python train.py --moe_layers=[2, 3, 4, 5, 6, 7, 8, 9, 10, 11] --normalize_top_k=true --balance_bias=false --init_std_router=0.00845 --norm="rmsnorm" --tie_embeddings=true --optimizer="soap_variant" --beta1=0.95 --beta2=0.98 --seq_len=2048
Below are experts of layer 4 (counted from 0) of a mixture-of-experts language model. Rows are named down (a neuron's output weights, with its number) and show model dimensions 192-287. Each number is 128 + 32 x the weight over its row's rms, rounded and kept within 0 to 255.
Before each expert's rows: a language model's description of what the expert responds to. This comes from a sample of Wikipedia text that the model never trained on.

# expert 1
What it handles: Opening brackets and quotes
down1 [158 160 109 110  67  75 121  79 157  90 211 113 105 131 113 104 118 100 145 110 166  87 166 193 135  77 159 143 118 173 141 158  94 149 177 108 115 115 123 138 177  57 139 133 231 181 115 102 188 136  76 123 166 165 195 175 126 110  96 122 178 116 135 152 168 179 108 146  79 150  88 139 135  93 135 146 158 121 108 118 125 137 110 153 133 150 108 137  99 109  80 125 108 103 170 135]
down2 [ 46  99 105 163 113  78 159  95 155  95 135 107 112 186 156 162 109 152  73 118  70 143 144 139 172 129 150 119  86 165  96 129 140 170  84 121 185 125 117 149 146 134 198 190 108 129 146 205 146 178 110 178 126 142 102 144 142  98 117 107 116 153 137  89 121 155 161 126 115  96  73  91  62 105 132 118 139 111 121  84 158 142 127 122 145 124 181 118 137 158  59 158  56 128 117 144]
down3 [158 189 168 147 135  74 104 133 173  75 165 159 163 117 142 142 146  81 186 149 144 129 127 126 143  61 155 170 118 124 195 184  93 136 126 118 121 138 145  68 141  73 128 120 166 112 142 150 191  84  92 131 135 127 135 158 128 166 157 149 125 171 146  96 125 121 126 127 137 135 129 130 107 115 164 125 138 132 141 104  91  99 120 122 175 110 123 199 111 129 123 150 175 131 120  60]
down4 [167 136 169 114 159 104 120 131  96  70 128 171 167 130  98 147 147  91 105 163 164 137  79 143  54 101 134 154 108 168 130  53 120 177  97 177 136 140 161 105 135 175 163 147 165 104 162 152  93  75 179 135 148 137 137 194 105 114 108 121 100 185 121 131 114 167 104 120 108 174  79 158 133 108 117 111  93 110 163  67 106 125 107 124 148  55  81  79 154  91  89 150 109 121  37 108]
down5 [161 148  93 125 179  82  82  78  83  92 134 194 146 169 107  97 156 124 139 115 144  88 132 124 101  83 168 145 151 114 138 132  96 130  96 129 103 149 129 131 120 117 165 155 180 114 123 154 133 161 146 144 109 157 124 115 123 165 158 173  63 175 158  67 121  92 101 228 192 130  97  67 140 129 123 169 172 100 144  75  75 174 117  96 135 125 117  98 112 153 141  49 138 134 124 120]

# expert 4
What it handles: Quantifiers and determiners
down1 [ 79 124  94  88 113  96 150 153 133  73 134 148  94 154 122 182 141 113 166 104  84 101  95 171  91 135 197 127 165  88 174 107 146 156 168 112  93 157  91  99  82 164 192 154 158 118 163 111 177 133 164 112 168 163 110  91 138 117 132  90 122 157 121 107 125  87  73 135 174 125 115 115 107 141 144  99 135 116 116  94 108 111 108 172  54 148 106 165 186 212 136 100 102  89 145 125]
down2 [144 104 156 179  64  71 106 124 114 159 126 228 109 157 113 159 168 108  50 114 114 149 102  61 121 108  93 111 129 156 109  99 184 146 194 171 189  65  95 127  82  86 144 150 143 157 160  92 126 110 169  87 105 116 152 108  87  82 143 132 117 126 144 105 148 139 182 138 171 119 142 114 123 186  72 174 129 139 103 160  85 129 129 138 151 106 145  95 131 105  91  91  52 135 161 127]
down3 [ 92 134 235 131 111 130 154  87 154 121 148 103  74 153 141 134  84 145 154 176  53 122 118 161 117 119  85 148 116  76 173 127 163 104 189 107 129  54 111 171 158 119  85 109 148 175 123 131 131 126 108 103  95 162 124 119 165 119 118 188  87 160 119 156 132 172 144  94 173  62 127 109 132  95 200 125 119 135  83 154  89 170 172  98 120 186 104 141 107  97 157 141 151 139  69 163]
down4 [147 155 113 145  58 107 111 157 176 131 131 161 115 203  81 108 164 140 150 154 145 136 174 128  68 105 145 145 167 154 127 127 150 133 105 125 122 122 128 124 113 109 177 121 123 184 174 145 188 127 136 110 128 152 146 135  99 112 117  87  86 124 113  98 137 124 120 113 116 177 106 159 126 138  66  41 124 138 162  97  95  49 137 133 126 161 141  84 178 125  65  83  98 164 130  89]
down5 [162 121 166 105 162 136 179 143 155  93 108  91 134 127 117 136 150  99 145 125 141 174  86 156 121 126 105  93 167 134 138 131 133 110 146 138  91 137 133 132 114 107  97 177  90 172 216 214 151 127 122  90 131 142 135 152 195 126  92 111  97 101 107 102 158 191 137 140  96 140  70 183 123 147 132 119 158 115 130 133  87  88 113 184 144 121  79 121 169  97 121 113 105  86  74 178]

# expert 31
What it handles: Word-final suffixes
down1 [154 112 178 106 106 100 104 128 191 132 139 127 147  80 134 163 107 125 109 145 121 122  78 158 146 164 105 162 112 156 130 111 130 125 170 157 130 132 148  60 146  87 131 129  69 137 161 148 140  72 162  92 105 163 154  97 156 142 135 106 127 170 143 161  64 147  99 106 109 144 116 144 135  94 136 107 136  85 134 159  97  89 132 171  92 135 132 187 129  68 105 112 105 169 117 182]
down2 [170 134 160 117  73  86 165 104 151  92 110 106  92 185 136  68 112 111 131 110 145 131 156  79 146 132 177  90 124  95 128 147 138 254 189  84 141 105 151 151  75 128  93 117 150  95 138 160 137 147 136  91 160 139  85  82 109  71 105  41  94 133  94 128 153 127  87  60 112 110  97 165 159 150  88 112 137 115  88 147 130 163 135 100 155 194 182 163 163  94 128 135 118 142 162 129]
down3 [101 138  76  90  87 127  77 116 207 111 147  97 122 144 119 208 149 124 130 144 122 100 144 119 114 150 154 133 108 165  77 184 107 130 134 151  85  63 129 155 161 183  37 117 127 166  86  84 117 127 134 162 137 102 101  77 120 173 142 108 150 116 163  88 127 172 112 120 142 154 141 114 112 162 166 138 153 118  89 127 117 163 101 164 115  77 223 223 116 178 123 162 160 105 133 166]
down4 [151 109 187  94 125  85 106 127 105 126  95 107 127 143 102 150 200 130 127 123 107 105 169 152 147  80 127 186 143  98 163  95  91 155  90 137 139  64 129 113 151 203 141 134 120 154 172 110 110  95 115 187 137 142 183 132 159 134 108 126 122 178 204 169 146 144  97 112 159 179 114 189 111 120  83 114 115 158 161 125 169  90 153 185 151 141 142 170 180 128  86 161 110 200 136 128]
down5 [137 126 148  67 102 103 125 120 102 107 147 104 159  72 104  67 133  63 141 147 124 237 100 102  89 123  63 147 192 126 152  77  84 189 121 115 162  90 138 177 148 108 109 144 170 140  93 164 111 107  87 147 139 144 168 132 164 117 166 149 168 120 150 160 173 124 162 160 169 101 131  99 155 172 128 121 146 110 172 169 140 103  80 117 147 145  99 181 157 168 112  98 124 160 112 147]

# expert 30
What it handles: Sports and civic nouns
down1 [ 97 140 105 180 149  80  99 140 115 171 144 172 134 173 143 114 116 198 166 155  86 152  83 167 146  77  39  95  88 126 198 126  70 104  71 115 129 183  76 159 174  90 129 105 141  88 151  83  94 149 119 163 117 175 118 133 101 121  86 106 168  64  95 160 165 124 193 155 136 143 118 118 113 137 115 128 203 145 171 115 121 157 136 109 203  93 132 114 142 121 157 141 158 107 162  90]
down2 [101  79 122  95 132  72 153  97 100  98 149  87 104  85  86  93 152 151 139 136 106 131 111 114 127 109 145 168 136 144 126 154 149 124  90 108 117 168  91 147 126 169 144 138 154 143 130  85  67 117 120 110  98  96  72 198 144 132 109 130 149 141 165  47 123 154  52 172 134 122 105 129  94 160 150 100 177 128  84 137 153 177 127 192  69 106 122 156 163 170 180 156 113  92 127 128]
down3 [126 129 156 161 133 182 158 222 141 125 150 160 111  62 112 169 122 140 185 128 128 147 157 120 107 169 186 150 134 150  67  59 159 149 106 127 178 143 140 103 172 151  56 135  85  91 124 111  97 130 142 112 106  98 187 165 130 158  73 138 132 112 165  44 120 166  86  81 153 121 116 126 108  96 119 156  64 157  53 121 138 143 130  68 122 120  93 179 129 184 123 134 170 155 134 129]
down4 [ 85 103 104 113 123 128  80 138 124 137 135 126 175 129  94 108  73 142 158  56 157 165 182 133  96  58 154 142 133 118 201 112  94 121 111 191  91 179 119 102 130 146 124  98 121 121 161 130 126 123 112 168 122 153 135 138 144 109 169 146 118  88 136 118 169 180  89 127 134  75  99 149  91 177  97 110 105 129 119 144 149 105  97 119  37 175  94 106 150 161 127 107 107 125 130 100]
down5 [ 78 109 159 138 148 174 138 127 171 129  96 121  83 167 105 144 164 121 130 147  93 134  84 129  78 150 117 108 191 154  81 129 103 126 113 111 104 112 135  64 165 143  84 126 130  80  93 176 153 161 163  96 136 112  85 139 166 104  74 156 121 149  98  87 158 124 136 109 177 206 158 127 175 143 147 129 112 151 134  67 144  98 179  82 124 100 148 105 122  77 128 170 192 130 135  60]

# expert 29
What it handles: Acronyms and national adjectives
down1 [104  94 138 156 193  90 157 110 131 102 134  78  67 179 161 149 139 112 140 132 116 160  49 120 129 135 161 132 119 136  71 116 155 115 141  92 170 152 155 111 172 173 149 158 174 192 152  94  53  97 149 183  97  96 147 133 130 106 100 122 112 117 127  96 117 139 128 136 131 181 144 127 172 108  91 149 115  81 114 176 117 114 159 193  98 128 124 147 141 146 126 176 142 108 144 145]
down2 [185 103 133 157 167 151 108  86 126  73 133 125  30 165 152 158 100 188 147 119 107 131  70 126 129 133 103 153 146 100 150 128 158 132 130 104 146 132 104 146 143  81 100  95 153  75 154 149 121 115 115 203 180  85 125 144 122  67 127 139 110  97 134 124 149 137  86 109 152 126 174 107 127 108 151 144 125  94 167 138 147 156  98 143  98  93 116 153  96 182 157 120 106 159  73 144]
down3 [178 114  65 167  52 147  78 140 112 171 144 121 119 122 120 148 154 102 120 122  74 112 145 105  38 135 103 125  95 232 134  97  85 116 216  79 156 138 101 199  87 167 105 145 196  46 132 205 146 139 161 154 126 178 106 111  95  95 117 116  99 120 147 154 117 120  65 165 191  94  86 132 127 120  85 133 155 110 168 158 168 158 195 131 126 126 178 158 227 123  97 127 136 154 100 154]
down4 [122 119  67  98 116  99 160 123 129 116 158 102 129 106 148 136 158 152  96 104 134 121  96 105  67 119 134 100 101 155 143 145 118 133 185  93 162  87 112 120 142 153 117 116 143 141 136  65 202  87 130 106  71 102 152 141 179 107 146 112 137 142 123 184 184 141 125 127 150 126 175 142 138 108 114 154 198 111  78  89 146 118 119 105 110  89  51  99  92 176 103 160 108 143 140 133]
down5 [141  86 106 194  87 143 129 159 179 137 133  73 127  93 108 171 150  86  86 136 135  65 124 150 200 172 117 104 117  59 190 115 113 100 114 138 156 123 124 135 146 172 142 174 149 176 170  99 178 107 148  86 170 142 150 145 138 120 140 124 149 190 158 149 139 107 151 127  71 130 125 153 147 112 142 149 145 149  44  78  79 186 118 146 128 105 101 185  81  90 145 105 154 104 126 159]

# expert 26
What it handles: Given names and titles
down1 [138 164 147 167  94 119 172 132 140 152 129 170 114 101 123 126 130 142 151 139 138 105 146 100 173 176 108 109 130 136 113 170 110 117 142 152  98 222 127  87 119 164  27  83 100  81  78  97 119 145 123 139  97 146 176  83 140 111  77 157 128 165 151 145  88 140 127  84 102 129 104 174 125 105 120 123 109 102 160  94 197 116 110 140 113 113 117 166 136 124 141 147 157  81 168  81]
down2 [139 140 113 108  88 139 146 108 169 139 166 146 106 102  91 130 176 165 128  14  78 164 125 143 103 166 137 149 116  91 165 124 105 140 122 118 125 112  96 176  94 129 112 144 146  80  75 110 126  84 148 100 131 126 107 129 196 136 196 144 134 145 179 108 188 141 149 149 120 112 105 154 101 104 113  92 145  61 152  95 113  93 145 117 143 133  96  98 106 153 138 134 143 170 116 129]
down3 [ 77 112 133  84 109 114 138 123 107 154 154 149 123  91 126 178 170 108 172 103 123 120 113 150 141 121 138 161 200  82 159 167 140 153 130 185 144 125  97 117 111 131 144 163 133 161 130 169 147 107 116  94 104 129 124 118  87 145 149 124 154 111 100 114 195 118 174 108 114 104 135  73 170 120 132 129 160 117 145 122 133 139 136  87 116 111  69 131  99 169 161 159 116 116 203 174]
down4 [141 122  76  75 131 161 105 132  81 107 139 144 111 142 109 150  87 145 168 162  74 160 117 114 113 160 103  74 135 154 142  88 154 172 150  79 134 100 145 124 146  92  93  69 127 136 161 115 122 199 108  99  89 123 121 110 150 102 157 111 124 164 121  93 126  87 146 169 161  87 113  52 186  96 179 174 105  72 129 152  97  96 106 127 110 133 124 106 113 126 140 170 114 164 169 106]
down5 [ 71 110 176 134 161  70 109  79  93  83 124 134 125 116 107 150 166 123  54  90 129  93  62 127 133 102 110 173 166 172 146 141  90 121  88 160 157 181 109 125  66 166 130  74 116 128 139 132 122 108 142 156 180 125 103 125 121 104 105 102 188 135 152 157 130  57 117 102 111 143 120 184 112 178  78 209 176 109 153 142  67 115 137 172 148 123 175  90 116  40 183 128 104 139 116 114]

# expert 13
What it handles: Name-initial fragments
down1 [140 137  93 111  94 119  96 146 143 124 168  99  73 131 149 115 129 112 101 137 126 157 153  87 188 105 110 121 209  97 193 140 117 123 178 153 102  96 139 146 219 169 219 177 105 166  87 129  97 118 152  81  91 147 175 161 136 158 140 148  79 197 204 155 156 129 119 108 135 142 169 185 146 151 152  76 135 175 127 158  80 131  79 156 110 134 160 147 115 120 111  75 111 140 130 140]
down2 [ 88 125 113 130 149 204 204 187 129  96 229  70 146 121 128  58 154 110 119 144 174 169 159  93 133 151 169 117 160 165 167 165 140  74 143 155  97 113 190 177 151 128 131 145 175 136 107 152 114 165  49 119 147 156 107 149 131 122 156 122 112 183  95 125 140 116  78 125 153  66 135  79  96 104 121 170  92 100 153 139 178 126  98 139 138 128 131 109 127 132 146 101 161  83 163 115]
down3 [115 142  86 100 118 155 174 189 152 140 189 125  80 179 126 141 144 133 127 133 179 179 137  76 168 174 119 127  62 134 127 110 150 103 175 115  99  69 158  87 135 138 118 221  98 134 111 133 126 100 164 116 138 117 126 149 126 124  93 121 147 131 160  66 126 146 135  93 148 121 142 141 122 107 157 202  96 123 124 140  82 124 134 103  72 149 108 103 127 166 156 133 140  82 139 154]
down4 [116  36 168  69  79 127 158 148 124 100 125 125 101 128 217 135  86 108 133  97 112 170 104  82 141 116  97 128  93 143 112 138  94  90 197 134 113  64 159  83 145 113  97 128 147 107 129  64 156  91 107 104 125 106 155 117 126 142 130 107 148 173 131 102 108 129 112 155 111 108 151  60  86 148 164  65 135 123 124 111 200 104 180  90 117 130  49 132 136 102 140 125 117 138 153 144]
down5 [112 112 124 106 124 130 104 163 126 108 165 116 178  92 129 151 129 117 122 160 183 155 221 115 193 156  52 124 243  93 156 107 119  85 143 141  94 126  94 144 152 100 158  53 102 104  98 135 104 155 135  65 137 209 191 148 160 128  96 194 141  98 174 109 161 123 126 115 109 176 102 107 151 132 124 158 132 137  89 131  87  70 129 144 125 120 190  84 148  83 160 124 129 124  89 177]

# expert 3
What it handles: Foreign-name syllables
down2 [149 129  53  56 101 172 112 141 163 145  87 157 114  81 120  88 155  79 141 158 138  63  71 134 135 131 134 134 174  61 111  78 115 174 123 132 111  83 131 100 182 210 152 158 162 169 107 131 156  54 134  82 106 191 174 110  98 127  81 155 103  98 143 142 139 112 138 149 163 122 171 133 120 106 134 135 195 125 154 124 140  84 133 123  42 142 112  78 101 119  83 172 105 102 164 151]
down3 [ 99  88 101  94 100 180 124 160 156  81 126  92  82 116 110 132  87  56 161 171 115 107 157 122 136 109 177 120  98 175 126 104 106 133 114 131 120 136 141 176 145 169 101 172 140 107 163 109 139 136 151 135 127 156 101 128 135  93  93  52 102 138 145 113 104 189  62 100 153 113 106 175  80 131 133 110 181 125 172 136  73 112 139 122 138  91  25 136 103 137 126 137  95  62  70  95]
down4 [181 134 164 142 119  96 166 140 116 147  86 145 104 145  44 172 149 143 127 127 100 144 116 125 133 108 106 118 122 176 105  75 105  93 107 134 125 152 119 152 153 211 105 117 104 140  50 140 110 128 162  94 109  94 122  86 163 126 148 124 144 106 165 156 153 139  99 113  94 130 156 190 217 160 175 128 132 131 119 127 143 156 176 105 155 146  76  80 115 148 119 136 204 152 132 120]
down5 [156  86 128 134 138 112 117  94 164 106  92 101  91 157  94 136  52 158 128 134 161  60  84 114  98 108 161 161 132  84 131 159 135 151 109  57 109  59 149  97  76  76 141 129 126  99 181 135 172 101 161 178 110 194  76 157 127 140 107 125 224 117  88 122 144 156 147  77 111 154  66 121 106 146 180 123 177  90 104 127 157 127 181 150  76 148 118  89 120 176  94 137  85 114 145  63]
down6 [187 112 184 109 132 182 134 165 165  90 155 108 150 119 106  71  91 142 100 170 160 163 142 184  87 133 100 190 122 150 137 132 136  83 127 129  91  83 109 125 134 160 145 185 101 116 108  93 113 162  19 113  79 113 151  59 168 145  94 105 166 127  95  72 127 116 116 144 145 103 145 118 144 136 108 131  85 140 100  83 124 145  72 104 129 136 153 125 106 192 103 208 116  92  95 175]

# expert 8
What it handles: Mid-name word pieces
down2 [130 147 118 137 128 168 166 165 133  79 136 143 199  71 150 121 129  99 147  82 118 150  81 168  74 178 142 156  95 113 162 128  78  79 135 128 131  91  97  86  79 142  95 120  99 110  57 158 111  79 101  79 100 156 161 146 109 153 165 144  88 133 170 141 174 130 102 103 124 126  77 170 101 106 143 106 179 151 155  52 186 139  85 124 112  95 107  51   1 163 134 162 150 125 135  61]
down3 [118 116 132 112  98 160 109 115 135  73 120 101 182 166 129 135 143 106 152 105 138 111 117 175 135 138 129 140 115 157 106 123 112 148 125 132 118 119 150 168 142 154 115 173 137 187 140 200  91  80 132 145 102 173  62 110  80 174 167  98 119 130 121 173 111 179  87 118 103 167 172  99  95 140 156 207 106 152 139  96 114  70  69 110 115 133  73 123 123 167 147 145 168  71  66  95]
down4 [103 173  68 127 146 130 149 122 118 173 113 123 186 150  97  95 185  35 160  65 168 106 122 116 130 181  82 112 143  70  95 154  89 146 170  69 108 162 122 135 145 118 123 183 116 106 174 131 104 185 127 124 109 139 136 168 126 164 189 143 112 105  77 119  49 125 155 146 104 144 189 109 117 173 126 146 136 122 170 196 132 153 196  75  71 181  96 112 109 116  37  88 114 115 129 120]
down5 [175 139  96 143 193 140  89  97 199 108 145 165 146 133 125 112 118 122  90 144  67 163 150 104 192 112 132 128 158 153  84 103  83 146 136 151 162  81 157 158  57 126 150 114 116 168 149 139 176 129 140 112 106 166 162 125 111 148 162 139 112  53 108 116 140 107 102 131  88 150 118 141 184 120 148  77 173  89  99 131 155 184 156 149 111 127 127 191 160 103  89 170 126 109 101  94]
down6 [139 140 127 208 102  91 147 158  85 196 158 125 160  83  55 112 109 133 138 143 112 134 106 185 129  98 128 142 170 187  79 117 171 132 153 157 112 117  84 112 147 135 122 137 130  90 145 113 192  95 157 183 180  72 135 133  72  96 169 155  88 183 116 152 122 164 126 154 227 144 129 129 192  97 122 103 114 137 170 114 160  98  58 137 144 165  61  87 140 132 126 137  93  69 156 117]

# expert 0
What it handles: Institution name endings
down1 [138 128 103  86 100 100  82 169 143 176 131  94 100  98 115 142 105 119 131  80 137 196 160 127 171 143 145 159 103 129 138 140 130  81 137 131  90 139 134 131 130  52 122  92 116  96  65 140  62  83 115 162  98 143 129 137 101 135 172 104 228 142 157 106 167  72 146 144  98 165 102 144 135 123 106 141  23 180 161 161 157 148 146 117 123 107 152 135 122 109 104 131  83 105 148 121]
down2 [147  99 111 154 135 156 129 155  93  91 125  80 102 155 142 111 102  97 140  78 169 151  90 111 148 181  83 129 120 135  93 146 147 125  64  98 117  95 108  94 157  97  94 149 143 154 197  89 122 153 118 134  78  38 160  72 116  74 159 183 131 150 127 116 197 118 133 158 129  60 142 143 111 135 131  97 111 164 105 126 109 152 109 105 146 131 121 115 116  90 122 129 144 136 157  76]
down3 [122 105 164 130  73 128 186 114  95 180 145 135  78 121 117 110 128 149 160  79 182 118  78 127  80 129 182  75 161 161 120 162 158 102 125 108  98 125 177  51 160 115 103 184 109 144 121  86 153 173 141 139 168 134 124 120 109  70 164 194 155 104 121 117 200 142  89 124 138  95 107 111 100 118 107 174 170 110 103 121 119 111  72 121 115  85 106 145 108 233 121 117 178 181 126 143]
down4 [137 112 101 129 118 154 147 163 192 122  55 130  91 182 145 113 143 158 137 178 125 101  70 143  68 140 192 164 158 131  78 151 190 123 165  53 154 149 165 118 126 147  84  86  99 154 146 183 106  99 121 133  95 105  58 116 170 142 134 121 103 149 132 183 103 163  94 168 125 118 145 188 127 213 154 133 104  92 135  98 164 122 152  95 117 147 109 139  86 180 179 152 118 158  98 126]
down5 [128 118 163 126 109 180 131 178 157 108 115  91 168  98 158 140 154 139 166  54 120 126 139 113 124  90 148 104 135 125 126 133  87 126 115  83  91 112 120 141 139 135 164  84 142  48  88 107 189 169 166 137 197  70 195 120 127 204 108  73 172 129 150 100 173 153 121 164 152 101  81  84  60  96 124 118 122 113 145 123  81  75 103 128 175 138 123 153 186  87 107 184 181 157 175 127]

# expert 24
What it handles: Years and decimals
down1 [150 132 189  89 124 139 125  58 109 171 154 141 134 119 131 154 162 122 138 115 134 109 129 157 149 120 111 179 142  78 127 103  95 132  98 137  91 101 136 142 104 153 111 121 157 205 151 100  90 135 193 106 103 136 180 169 133 161 127 140 208 167 139  63 101 121 155 129 167 129  88  82 108 211 101 169  71 139 125 133 129 134 110  67 111  91  99 107  79  86 119 131 150 134 117  97]
down2 [137 184 174 154 126 134 111 153  89  92 117 103 128 163 151 126 119  86 158 129 101 121  37 104  75  75 160 118 122 155 109 145  73 172 100 159 149 127 106 134  80 129  97 185 202 181 184 113 196 169 149 211 127 118 133  78 143 111 112 123 143 127 139  97 146 189 136  97 119 129 137 123 100 156 139 108 152 113 153 137 175 135 163  39  86 154 131 150 127  67 128 168 101 151 190  81]
down3 [163 169 133 146 114 184 144 142 105 181 156  88 167 133 104 102  64  93  91 135 157 137 129 146 122 140 189 151 141 150 105 113 134 130 182 162 111 138 113 128 121 123 152 130  75 131 101 137 122  84  79 148 141  95 153  93 123 104 120 134 141 115 133 157 134 124  89 137  95 142  92 117 137 118 124  40 176 157  43 114 171 143 178  97  96  63 125 174  90 110 167  79 153 146  96 116]
down4 [166 141 226 156 129 141 119 178 128 128 118 123 164 103 166 168 123  93  47 174 155  79 164 164 177  97  92 133 154 111 111 122  90 182 132 126  81 132  77  81  63 105 121 124 102 163 127 117 125  50 125 134 108 158 156 132 166 172 124 143 173  94 115 161 161 118 133  98  67  57 107  45 124 121 171 120  78 123 136 133 195 188 132 125 123 143 126 141  92 116 149 122 160 113 114 167]
down5 [113 194 121 117 132 131  92  76 133 123 146 139 138  87 109 136 153 117  94 103 115 107 149 145 149 141 155 137 144 102 116 102  91 193 151 169 158 111 130 105 102 159 151 170 126  69 162  90  91  95 135 141 149 120 149 153 117 139 111  80 124 113 165 155  97 136 174 100 159 130 187 132 133 141 168 101  59 121  88  99  91 118 126 168 112 184 148  93 162 110  97 123 129 141  67 130]